Weights of a small mixture-of-experts language model, trained from scratch on English Wikipedia: a softmax router.
Below are experts of layer 8 (counted from 0) of a mixture-of-experts language model. Rows are named router (the router's row for the expert) and show model dimensions 0-255. Each number is 128 + 32 x the weight over its row's rms, rounded and kept within 0 to 255. Numbers have three digits each.
After each expert's rows: "mostly gets" lists some tokens that are sent to it at least half of the time. This comes from a sample of Wikipedia text that the model never trained on.

# expert 5
router:170127050138159135155134135140098126163163128155133098154162126121131088138128157102167103109142074125068175114141105168099150123143185155148112171112099070132133138159111096123132197080101156114064139153093154124092124145112188123125112189150140069147145068195107165171128143169136204155108063100110179170127156072181166153140179201132105139166132084126133147152109105159112122142120073071175128101101136123154165160177093136125181165113096096125128131168168081124143140213114143143185127091145115158103190143145121117092115150121163132130148145197101121130126168101130215145128178115150114161165166094156167090188121092144131170146076149204172139151111184162072132135153126075106147153108099135108129086100133097186134126171136134142152151115118073144127158151163132
mostly gets: " car", " un", " dis", " s", " \"", " “"

# expert 11
router:126121185140115153142107098137083119040154091118167118167060120172128124072042146115143114095133132098110087150119119123119148160079165126104187100123088070121100124111104167094148071181245121126097102133080108154125143141156073143125093092166154166133144117125095161148172131103121133198083133139089122149104137132111199112125114115093100126127187142132124169162134121054108159137121161116173166149111133124173079154120166108100124136112140065156106081071148135144184090117137112138129149204081107145124124101183134160182202171158110129152147159126168108144111112119122125098168103148101042171135128144140090070095113093208130180111143127156145150102119141187096174187129145147081140115142149124111076076136118142121151125120105164113070108147170120110137074123154128
mostly gets: " there", "|---|---|---|---|---|", "|---|---|---|---|---|---|", " FW", "|---|---|---|---|", " Loss"

# expert 0
router:158099150129168164123137129207079155138121143065131121172129051142148089187123161170124150125077133149094121127128072147109085107149079147194220105120175112144152124159170112149131130059128113138104177129132139073166177141086166133102095058152126141177089131125120133108190124093157096106177076212103126121171134136136104153079134102098092062159126137148141145150118101168130123113097126158178149120103156149126149100115152105150104114141124112121134159146143106107106119161113149123070153112121093090145157186117069111155167198086168144131162160108116160145173164176107117092139089131160097138116164148086109125101149141121092105106108162102151124199134101107188131101152145161188176154120105205183096129126162126186115091129165116173168081144065146083145112195142091
mostly gets: " his", " their", " her", " him", " its", " the"

# expert 14
router:116089130100091102179142126143189122129163138184140098126195120140105125086094102133200132070134195127142099093085083170105125124096086197126161103104112126117086092126051147138176173152064160129150111142134088144123082098144107151167118124133116190109123025140125111115134117164077120119099135128128023137164190097112160077085144104152114153168129121059123196143121163149170123131138126150077078142197085144165139076129106107137091134134111176099118116078145129079150161125135141126128102121152104163178145122213161109116102151110133150144122137197133165156096159172105069163152105092144152155102150115137118172144095125115105113123079126096166137117103152129120214152139150100093113172161091089114142164143137155129148156139133096120168081081206115115101122158124130
mostly gets: " is", " was", " were", " also", " has", " had"

# expert 8
router:158131160151120113097177211158109072143137106108117186088232122122095124111085144120134129099098119118060113086145097114094148116131102092128126130126134152145114132094145174208075121133171145131098128110194137136110170160099139147149111124144101140112106123130135141087109153125112144093095098123148169096122119154097128124070121177129151098121211096134084107152109127111092176104116128081144158155093151189107126130058189167137079081125141164176133141094129072132197089102195124106106134157143160094145105124120103085103109114066137171101118089115119112109119103124154083109121103136095103121150138183126086121108155137170167177113186150127189155208081097140208110126147168184152065100145097223182101069108137150122098102139135167075134105091159142121105089142119148
mostly gets: "″", " title", " Department", " President", " Award", " Minister"

# expert 35
router:102140198120134127126092129155117135190102091117152072128116124075167154122097174118105107126140159145130081088120181190088157171178049123123141078164116128121078107145152175145083138161153144096107090094109084165168168169117094206154126163137143128153081146109163121143126116150095111140146189140123172120121077131150154157163080140131182135142116041146159081155095140118122157074139123186136135160124187075114098117119170100115165104160161144122079170109108082110102130093135136139090170213149167134160077083141102098177134072096048096182118170168157108112147130114148137074104161156163103123120098172124110160152150148133179137155073176194118100146086099127164129131112100096143140044123096131145128116106094109135125138159043140155116129148151116082103099153105109
mostly gets: "present", " ±%", " Nominated", " Synonyms", "2023", ")==="

# expert 37
router:152085129164062177084139139148130100142156097093115210117166192113160080172188105204136089131122130115097102171159071146132126122149179163140119163105104132161111186095065071152100106145163137145161113137134124129124158125101145046128143102150104090116095163159081133124174114087134097156148140076174113107074125143126148106139123142132191104152137187190080134124134089147097130132154150163120137126125133149114178215144180089110109159143067119146137191161074128075097169139104128162166088121096185130113111068110150139144135147117099160134151146113143113101106123153211070166163155103133145128127131114183161135185144122115082110155116111156182075111175127133155175173105146113130138152135101101188115193078140073103126155086139097110138131187150146170084121076130114
mostly gets: " John", " David", " James", " George", " William", " Michael"

# expert 9
router:111073098146181150135165177125171137075142180148103147172157109141095177107192117109145131136112126149168167162114100062104141141115155109123187111166096161108164152128152172149110121101202106155075125180147178083115103097151093176105061142148117151140203132085105076130127189088165085108148077117111125086168155068128093123075151127107147077169131077142157151127144094141110120131072112206150145168101162121177153083139127119148132098127134170110187150057103151122139131134121149175108123111137148072135132164120104133133129118128116129076110139081113126071172145154205155149159078154172055134070127116081135159145102173173079140172135106156182161162129089159141169142124187129093141137130175111168156152162140122207124124131179156146140126100142095101083125111113151
mostly gets: " a", " an", " Awards", " members", " Genus", " another"

# expert 32
router:130145168169121146135161125147106173108145117143142085153079177033174109106153191103167164155153216162142182080096150090070161137101122090107185088120061096070172110132147135150168083099148133110133079149113058140133162170151145129155103168103080150138123094099116092164102169140154189158123148116154148129085146105078097171134145124107159114161143125099142132108163144093139169109091169098141112157161137127150122104154123189166202101151130116194182122142144055104184075134138109143134118159155131131170156143084100139191133070152115103100201152117202120128121150163117114101140096153150099140123105139142083115127096171112145080111102130165136091159100123097138102148078119146099116132075133140194117102166163156139091157127175129075140116070118102059165158100128153
mostly gets: "Personal", "|---|---|---|", " Born", " Website", "=", " Coordinates"

# expert 3
router:132142133191189188164154139177110121084223212091119190114125105134166130067075120124156098157138151140093126148123084114095138160124122124087108107150130113144168148131118134106090086105168065145119170060112108171116109106133095108159140107120138107097102155144093157057154074079179154193147130144104127146160134123111106170153129134122103153126155111098129105128095136135142082117100102151170129143080148115201111123121092139171114101129089138139145110140208116135151120088105152157101130120129152109129176096095174182211085111172136129129108200154088113052137101044130147164125103149091084108165107130097104095143149128110147115166146139168125112169147118151095162119129065185162120137125141145120133087172139119146157087124132164208072128123208153081155058160159113
mostly gets: " three", " four", " six", " 42", " five", " 12"

# expert 4
router:167103164195125073101207101071110094111103126075178197117177164076086108143137156138085163158130109095084111113095113119132127125098133102158076099148100147134100099080163146129123133124178085118110112126145132136098127126113129045102159105082162109185152151080114141172121086139167118067106103114149136140063152115054139113173150141154222114118078155133058123154133075098105112133135115135171144137091126139130084132128144134198166135139114146148138107146121143126119096097089102176136123107097116076135099137091129162176109096091126152127120115051105166100142139133137091151101123117110167099102152061128174191141115073114106102099149080143138132050089114154138135159125143188171182071143084168153153158129118080182099115112120149095092175095156190146143114142140053
mostly gets: " University", " States", " County", " York", " Army", " England"

# expert 33
router:143147149152111167169147121154123124134207135169170120076074118154137113163124106144093076130074202170123139140097173130142141194127089078084107078141120141132133150109132115095095111147122129176114169129063137070102140119107104120146122183078147122118135190068148119131132135164214170182132143064110206196168113160135085181152135105077116187155155114061116179137150161131129145106105084067127120113094033139146108130112141151106191137099133164182132133121174147110080067123167154133129131091118143142101136075169137126134098120152149089108136189135131163098187104147167148105145109125165154099133100133125127088108144085086159140134141149126107177086172149177129130085129134141133135135132118098135089132106137146172132082119160110216085187121179069138132096120099171
mostly gets: " km", "000", "}", "00", " %", " mm"

# expert 12
router:141110091146142111122102071150102070115132131109172124123112145091106154139082121154095118135127109179133140112129149136118175076134141192122117126139171160137123108096137150165105102110116109149101133098135097162118153175092146093149178082156110134098152213121146121154104143107105103181149171174155164112172099162140106109087168041096162106143108162113079071162097168133145157097092109148133115179108166181087059129087166130125144074091187140183105159055127102114131125172182159116120136151091117064158125084122108124199187064166166135031141184116118121136091069046128134099135176094132141087135150120178115138103132131075135120152189173083123140078101082127116133157201111158126124124138114066144148129157127182144101083097096141184132156149123132173139124128101112
mostly gets: " until", " 2016", " 2009", " 2010", " During", " 2011"

# expert 34
router:127157091165154153137124157088121100076082104216101106117115160170106129126137176107103165095115095182138078109114168142105172153093112098161128127150156096154103142135111077166123104142063128113103086034131106092127144064143072191098140092113128119104118147137166099233134131160101078183157134108111133186163152136088117073126132158182095109202116113185130125092100075163112120126121113153097143140167164090143162120160205149122098124097138108146139033104152142179058140153116113079113161136151089177117116147112145190132126120142124108169144177111084096065119102082131112122116175133117124109116119109130125080176078118083214147165143091155118121175128136128109115087151132082165152134130158084144147099072150141128135163128118062114119101176098135091129115148121132
mostly gets: "),", "\",", " ===", "\".", ").", "\""

# expert 31
router:139134144136151132103127139142119062128128132122152103095152132100117126095189074114114196118157155163055092110148155170159161189120121155095093152144088102088091167127091151142084059166099181139136135133164192125104091127180129161132093117103131134127076070129180141154100119167111116121102097111216100120170155131120130127179061131159145132154107166101131133077119111178148126185103140084157133157085093146144069076112189141119168130193095194109125038092180146154132095107121152191127117129185089113101153051139117111137103141099055107153139172119110113102120146131135147128138150129151087146162090154131153120121176157101128148165086129132143099078126136109149158061117158115117119099120064147176114087133092173049147194144147142122119157104134123072153133136199152
mostly gets: " it", " he", " she", " they", ".\"", "\"."

# expert 19
router:168157077085167122065113095159106154115166115121119122110135174119178101140155147105112137166127103133112215120136198196141114087156146101075122136116091084168116171123149160166192143095149149138128105123162084107180083140120187166162140134148114089128116145064144158188085159154104212111136120116087194143134078148102109148109109146116162120188131118082157075137146167084141120100109117062141133095065130097114174128188103123127170097119128152115175071142143100114120117152102069143115103143136159094128074114124107135160095126180095126102152165155117063125143163074073183094118144116124129139154170163098099093184145075112140152078098090166085199102116131168130058151114144121144085133135157110173106101142148125144110112109099135151132169144092135095087196199160145
mostly gets: " However", "present", "{", " “", "\\", " But"

# expert 10
router:207078165128129188130164129126144050099164182174145159110156098130173137080116117139157112130093111148115134175140157158093163098087102126107161106093130143100122169090103111082085113097081114216137143144076142064151139102121106098087129110138078133144134172108132193114156136156150069154106124048101132099073154154169146120169092107150178094111121102170162101134165109145082157124154121061122118061126103109143125179036131123148120103155070162146104170129119160143075131127143116099084149149106149131111081165086084115170154125146144132130139090161039160139169169188125146082145088111140137082150144116132129095192117117142107122126116143084110154068143104099130116128142091134127103106094121120162081127127141034088106129087071164124103156165107143191123119148123187
mostly gets: "ke", "ai", "ić", " Racing", "mann", "od"

# expert 7
router:155171128163173195108123114156094122123189141151097092112120073166153159102111138185080094129091122176155110179033149071120141074113122149072133123134170105141131073097103139097169089129142135136145148187140140191115135127083090126099141131169165171130102114111064143193144155117149099171206197177136171142114128176099102086123121092094055118122162079048093097124137147102170102073124111146142132112072120125167107200154155128126161118141114131111103160099169175165125089114141114166101151152135090131181120132113107140131037140140129119115089109148117134135135118086149112128104166159150076112199128163071090137132143161130182144140130143150128115186111118117128164152111113149119150055135109136114114152186077124161156130120094078180088146126151076166125072161151135
mostly gets: "′", " −", " Preceded", " Votes", " ×;", " MPC"

# expert 38
router:138115179129127099133165156138104154150108105131098155168121189162081168118134089134165128143193116102158163093088124146155120174109124136164112115112151150042087129154109183192140132101137133172123152097063142138115085151104110153103115115109148136180120108135132138077206091128165161098161143170084071086105141148192117117096173151132107127115115110115171152116129085112117142176086136131047100180126116138143145149065078125161150093166110200140169109165121050120115157114118128110165115107092089105103151188142090130072176144146124118193164128123181114208142186176122168101155196100110115102118150156093113182072167157189074122128145084069161184107125199116163157143112124129135100151095135141120155153136095111123114127152119148108106145140136122069078126144200122
mostly gets: " support", " help", " take", " Website", " get", " working"

# expert 30
router:130149138123119114108123143128123141103098184183084087138144079085132145115103115113085120118144219131092197129092155142140206139077159156119091129086180053105080145128124158098156094183083056155138153171126097154114151107123068150115099140194120150105123082191142125113138173111116131131110163084209135136125154120192120141129102156106136172154157084133066174117099144122119126155083104107099092093144126194131142111169133108171123128141089149173101077052118150135161137090174212137137141068166084109107111144160089111113094120161143118126164143178130173117158116134114088169073100182152102130104144143115113118106040082074130174136124142111164119118145118093124143140098137129111080115154150168108174099059182110118145150117153093079116100145145069119129100104185146
mostly gets: " also", " so", " well", " Species", "|---|---|", " least"

# expert 20
router:142094108169098143130141094152098138110130122101129172149110092152091086098176152088153092132192132077087137199138120141126098115179169087156067151065124142155155121125119053086082149208113129111087126157076131157124147156123150142160133089129184095110166123130116083145118154182123137057137107147138220133078139145133123139130127181102153158081089097168118106134103116118118134175132123190163077104122143137113122161173079153132200156154172105133120145164102144181088110112083084110132074165171172132134184107134097093145145167106156142113099144146121170159122182120175112128116146186092159061109179087099135120158123066124136121168085118164087087068117158189135123135152154152062155142147108114163160132108095128108107162118167160155109115055108143163184080110146177
mostly gets: " Co", "St", " St", " Mer", " Re", "Ch"

# expert 23
router:139120105117147081148116132137100161122126128145128085160121173113131083150101137124136114131148095099107121111175180153188179080110137126174114141109169114146183132115177122174140165076132079120143135163117112149150129194149121149108101067135103126179096143144090152169168141129136171126128124142043155150168163158084053129165080141161078163095148150118146093111154065122110084117128118124099177100069121153114115159119151131103130117056141119158142087145102090154072109169089149126097122123101139153088137155135143157110138106179111133155170067149164183149109152154113161047071134128150144170175162095166144114207167079075098140146027184192123165066108152111106083121130104099134131132108187125096104071107104096157163158110124073108138175128054135139180126149153171
mostly gets: "Scientific", "oph", "op", "ot", " memory", "act"

# expert 24
router:122124125082163075140100142166155128178101144164118126143122149147120112148122168131131141116105094190144152150121149120125150143130081145132145121171152129133169114143167096172165126072145160103118088066127081104097135133118097129107099140157143152091091159092154086185158158107157132117124181160121135168191153096087068104195104094183121220105151144120125118095130150081130108076156107131097147148135142151099113116175134094034107162102120117169136074137149140128075103192072088166084169150154152118104114189056099142133089153196115099149085166096194173143070068111132136103112145130129155170113147141129130044161106130154140143169109171152105153115089110094100127125135088119086151132123200168140077092126095190077219152146136107135127204107113112162130159109108140
mostly gets: " and", " or", " &", "=", "\",", " et"

# expert 15
router:165141092138164118166163105103103111058177122121090101147118156138077168098088135109085190067122162151068059151139149174118151168132141141096063123139122117156102151158116143143122098191157112162108059125125129167160111138126104124143105192119120097189101100125171122143104130163135184121114163132145129136109095149121136121178164140141161101109134137107124115119093125125074173089121083155134142116155140100118106119124073156161215114121105109121095100121200162113184102100103129102138173122131114110102154166140100094147137164127110131078146130101040111187115066085174079154137075145144089123114104085119173116100120097070167178153082149157138066148079077090139158171223072116105156081157158181080157128133131153149152112133142135114045155079173123144142111131131072
mostly gets: "See", "V", "S", "Z", "W", "OR"

# expert 17
router:140176159096132160162094110154142131156115179141165117101143186115132173111136113079138108108112120176161124128101154118134101164120114048105161166057146127092144089177176081124149076109096113143132161132114152106079091141102129126118054086112118128110120087185152099087148147122133129162124151134175136144135136103130171172142184157199113169081137131168123116110102187145190132084109082087117069071145141235086134110087124140082084140154181098123129167083160189156129148117121142103118157132128125173111196136165164120074155097195146122107193185160161125108125118143142129144076110104106152142140114113108071086134098146120097193181168135167107163095136174073181147124148150127149113133127124114089164158133115136124081143149104061167129144133172066111090148187135185
mostly gets: " back", " up", " him", " not", " long", " east"

# expert 13
router:092129131126146092140155160155105151142112153132153175121127060169115150141082161135144182092115141118153096102149100112037089110101100129182152126112120163160130113107130135137095098107158132109136119089121168136110200119138142141135143133174097117167133158161126101122163095116085145071141124161155109127147110145154103139053132089131113063128103134145159071127088112093140095144124119107118115139084143127157162142084133121126167133099172120110166147059068113124118150194127160128093087102115148159116220176209116155110148119151159128157173170087136146125086193223132166108054122078162116148090167143114144067082216153135074151096151155074162085134139108169135125073113168125095179146132135192128104097198113163169109068165108108097184112100126075108152130156142165
mostly gets: " each", " another", " any", " some", " same", " third"

# expert 16
router:094124097200127127144111139201133088173117101161120116145149113182142136167084136145157125107099064180140088152146121109097144097125135131101185160077116157093108091100082116132120150142098172118072123133147112118089133194139082160155131134161071142049168069091146154155172106169128163146141131146104093131114129116053131142106146080071096067140090114125127121148110136068133149104094124127119129137047159170137119152111097063115151080108171128088134130009116160113091123128081179106158145120123124127169132131134092125130141142114113195085136108126082171127144146169107153145203133086107113105135097149097109103141142117135140142127159163106121105094069146101144235101145139150092113129191113169166152072166076147103086124200112107138135203122134082134098167150153130
mostly gets: " These", " year", " This", " It", " They", " While"

# expert 1
router:161132163115167160125176139167139083156104076148136144166174118145069127109138147119111167101125093041173086106126107140112130119135129129165135166068141116097145124125197122220105124090158113158103146099165144140108175139117160130141081105106101019151140157132111153147143077101106156079130093169168131138148093126111100139103154146092116092065071100153156179157134136078121143137119163105148180152056116135111187126108101135107089126104127157169165167089104045143143130129159166080144099147093159166131146142155134148040121125089145167154110161116136132182150186160101194152158127118181129157175165161147178110094158057201123141135141075130119112135084124154137096074127099122102133127137085159136097120146120104164090105110186153087162134082166136152084152176178138
mostly gets: " film", " team", " album", " area", " game", " club"

# expert 25
router:105161112111114124126145194201160136134136182133105134168085102103164190154104099110081086132131113111138130100144198083112122129084104136158156114210127120125141097107108146156101132138118139111083099107116147123185164165177146099117097103107208127086156120208125095133134142131077161125182178127122135104166130157190132124071138102173098166124139147068139155070130122168175111121125144105128076158137114096165135138115192128166115124136102113124121081151119127135095163076119145140111160128209146133084110100135148152125125099169133099112061093095146161115129097070152189148141140134116089040122189156190222124135168111062143144104139131114107141152115125102119141205123160151146112150116153127136117120116122163165153104141079105164157186144014161106112114117059116
mostly gets: "In", " when", " After", " because", "On", " During"

# expert 6
router:129141135185093129094128176123116100118140134152152174157185152118188149116130165113131057169121115122151091203118076139121104144097070093127142104123157095151100174123076152162173113181137119164143135109143133118136114131123103126106154117125163203132116160106092198087121090108130090242112088174186127141090145110099166093172118121154125162181181106099052169094131109111170111162155159148164133137153074154172129115141155132124122151119105099152138103057166177119140112093109120156164149149097120151138160114092078129135169148129120084163100146100147104095096096101190135130159118144068133142172095166167089134101094126170128096073169163158120148136144098118081202090090105140151127052121135145196155090112151146086061128106099157131077079189107088075131104145106128
mostly gets: " ", " ×;", " ITA", " ENG", " JPL", " —;"

# expert 39
router:117107106181116147091128063121124088110152109107162204113193149119110081180194146148133173131133117079064054137119133120117094135118167131128100108120087196177094164088147164122111143111137105106131084107102145113160161130085162044099156146097119102147127161120086132130142123139168085138140100098177118152041112148080189128151140115147180125106103197185139141141166133136116077127144138165168139104139120135115105124135136079150090151166115125130123179168072187117084111141110112126163099126078172129150082040111139136149105160103148177111115160097056177119145147117155112151112114080121165119086168068153116153145125084114101057162164080154135111087156119128098146213134107164177183165114095165147144146127138070142132155122161116144117173165122206139158141102127144
mostly gets: " York", " London", " Hill", " Angeles", " Washington", " Carolina"

# expert 18
router:097141157103060163162141086101108103075158118143120080158067127087144149186089106078149084110093103163192177104110112047114120133080082132153131124121117174146091068160103135134137190176120147097142078135167127112097081088152130153081081112142109103110092205152117098140113114094069091125096136114147131165164119133113125124088162097185133185158154116165141132097105173167083118114121138100134146100223067078149093138137183168172066101142136191147094164106116195162110132142155122155179143119188131101071134158107167106135123120115115122123121146105123204183116141059087114099117176114125158152144127150149172114068088157104166156103100093080167151132126164121117157094126137169120138132103123115122120113159151170127130108135129122109135112190046133109137120066125163
mostly gets: " including", " at", " of", " de", " within", " against"

# expert 29
router:220172141173159172184128154145126174119088149118148080163150152195169130118125144112117120125071098146158107149082080177136135126145104141125169115104162144110142120114097143120156117133147124099135149190141183144113111096106145153128171124122160136107077118079139164159079175138145149153135142132111164191137133106111080130128139139165099189112148057128106099104120106143106131093119139157089122084010172085157097074109089121117156095109134222091140117114137139128095062116127116143124123135217161123094093129117140123095125127134106109133117144145119146093137124045111164165063091153143088140125122119097085145121087158146201092144162152154098150140154087139075137069196103212115144160123131076120096118170145124134187057130095088147058123125124115104177126102073129
mostly gets: "°", "_{", "%", " km", " $", "″"

# expert 2
router:086139150154144138141171164142099131105094118072098047127070150124101095159100090094114097137115072108159127086163137082166132115111133119177157145129196151121144059149147101164094141134148102142124113098098122112125090094106134062107082113122145103178117151124146112075110107111095138063194165131110101125202147118118073187070113084161097138180122101166119150075119173146142110172128118086122103146169084138151126190158120121146059139104128122145117119052138110170114145087119131130120122148125132124101194126164143121061152121149123148138169123112176202212127124124113128122098160062142114128108120177168149177111121179158115108103142120093108136191133158103167136098127164194166142109140120109123141115090126182176117061152141113117174121111041099053104166059114156
mostly gets: " such", " against", " different", " small", " from", " along"

# expert 26
router:141138146090104156145083139074117137111088131113125159120220126131167118095079116165097155117074099143096139181129181118114098102114078113120094139121156124122131081130122152150125160140077091174133092085200154092103120125124089165094114079122100120132081088113126089130154166191139107160120124122136122153147158089068121115179102133151138089089145117163160094089138132124159106101127166159102150078140109113080077163130150149118030143105102111181102090110134192134188129110146085105160156134102141129071078082050114129172117152195123117175134125107136148097102091084150157146080141172106140113186075084123147119116110120150084170115060064105214153077169078118103090084124142126115128139131158092112073114118175107125146190118099094155131178120097149172158064141116170
mostly gets: " Jr", "esh", "ı", "č", "gh", "anth"

# expert 28
router:103115114136120088187144097124126089147146103125139114152106167218073197080115093126174109161132125129148157099170101154115106142115183136082101133113121140090118123100129112120188236127128170171104115128095171083139083053174138117096092117110140123113151135178099101099105126189099126099123143133116055146133119128135119152026188144153128131161112138089118155179152178166162114113122132127100096135083089146139160119169124148121079108117063097119135107092099130115151174106167112056069064109124138141140179182152129102101155163097117150154157091166196076144078149148124131068159119119148090151090116156149163161147156171194124099117138134080159164159173162169112145117126127093139144172142094122084143157128107126081150085101156130128170068089202143101116162160105129
mostly gets: " has", " have", " made", " became", " used", " had"

# expert 22
router:129093169191170179095093106141106151074130120134120144108144139175106157132100154112126106145064145084097098145161158085144130210154109148098126166177138080095141155165159105109095099102139156073160169149088154140156194211168120097108104136126110182143089211139140175086147130088183131152127073206082151117174126150142154124156109138134109103169157158183130131128099116103147125138160151118168174074150120079067116105140107119136171170092130162167110129082093124122119132101110163133076186150115099069163141141149072101151090116152122167108101096105087156080202109082109191131129131111088130131116083141107141096116144159087123146123167199114133153112109112160098136122102162102124165149121113167216147139171146084107120096110116120213089089155166141126147128089176121
mostly gets: " Billboard", " League", " Swing", " @", " Register", " Olympics"

# expert 27
router:167094191121147146108127132141079172116163101143129161161188157189173134182125162153109138091130148158094136183121145133103092105117154196176170115135184155150126161149093085123157136144168224141109063130126071137093081121120109112111164134114114126098130122106109070171089147127109112163158100090114144139070135162101154120121178155135178116142139126185134094110170114089132101154089158142145141117156116102094111171154076093170136148139105126092149175191119175137113109147127097134126166161104175122098079165050171070108166124158121065170061147126099105114141098129185108151099123246147124090128095115107160124105147108126078110179126084165100080142156108143151142114164127150134191101110104090171133193152156136175112193106131143148087108127138152125109071169133171
mostly gets: " De", " K", " J", " G", " Z", " Bl"

# expert 21
router:202117123155098219184150085130123093167135107103099134190176157125128093198136100103106091129121123104112080195116141069132138144169151156146131167138105158145171144107165102135090121157136090183156114087129179091067119133074131120123139096123170147125156164090145174107165177133220130116102152134123171174108085068086170095180156192110103074137138118164131123200184134095151149136160185125170162102096140144141117190109122121118068162112117091067129172103138160106096105201197108112119072109116087164133109118069090141135138114104121101126160167110130106151116149201119134114088152160154134180160118098134112141145133110172126163116114148147146154106133102123128089103161169137115098123154128072101119125138149082208109101126130118112106175140147204148152138131168161
mostly gets: "idae", "ii", "ata", "ș", "ae", "ā"

# expert 36
router:102189161131145153153100138142144121136102159117084101157139125127138100138128112098152074133127101093201152211088106127127150132155104129120097189102137158141141174065064178162104095134173108097077123152120094156129122137172051135122103133135175122114148161080084175114114190085160118123104141159095110070151133130131114156176138088140131080062135085081121092125131101193091132149108146076142158113149149089141121113184153186178143099135198136125146143093123150089089076123143136188138141171116103109092171125160118123097125128117093127091113100106112147068132059067123163084194128111131149103151126084117103092086057143118148088191175140143109130104116091148132128192136126164178121051134138090091116142145073114046116109152137100128115127168161202153134105112125060
mostly gets: " July", " January", " November", " February", " October", " March"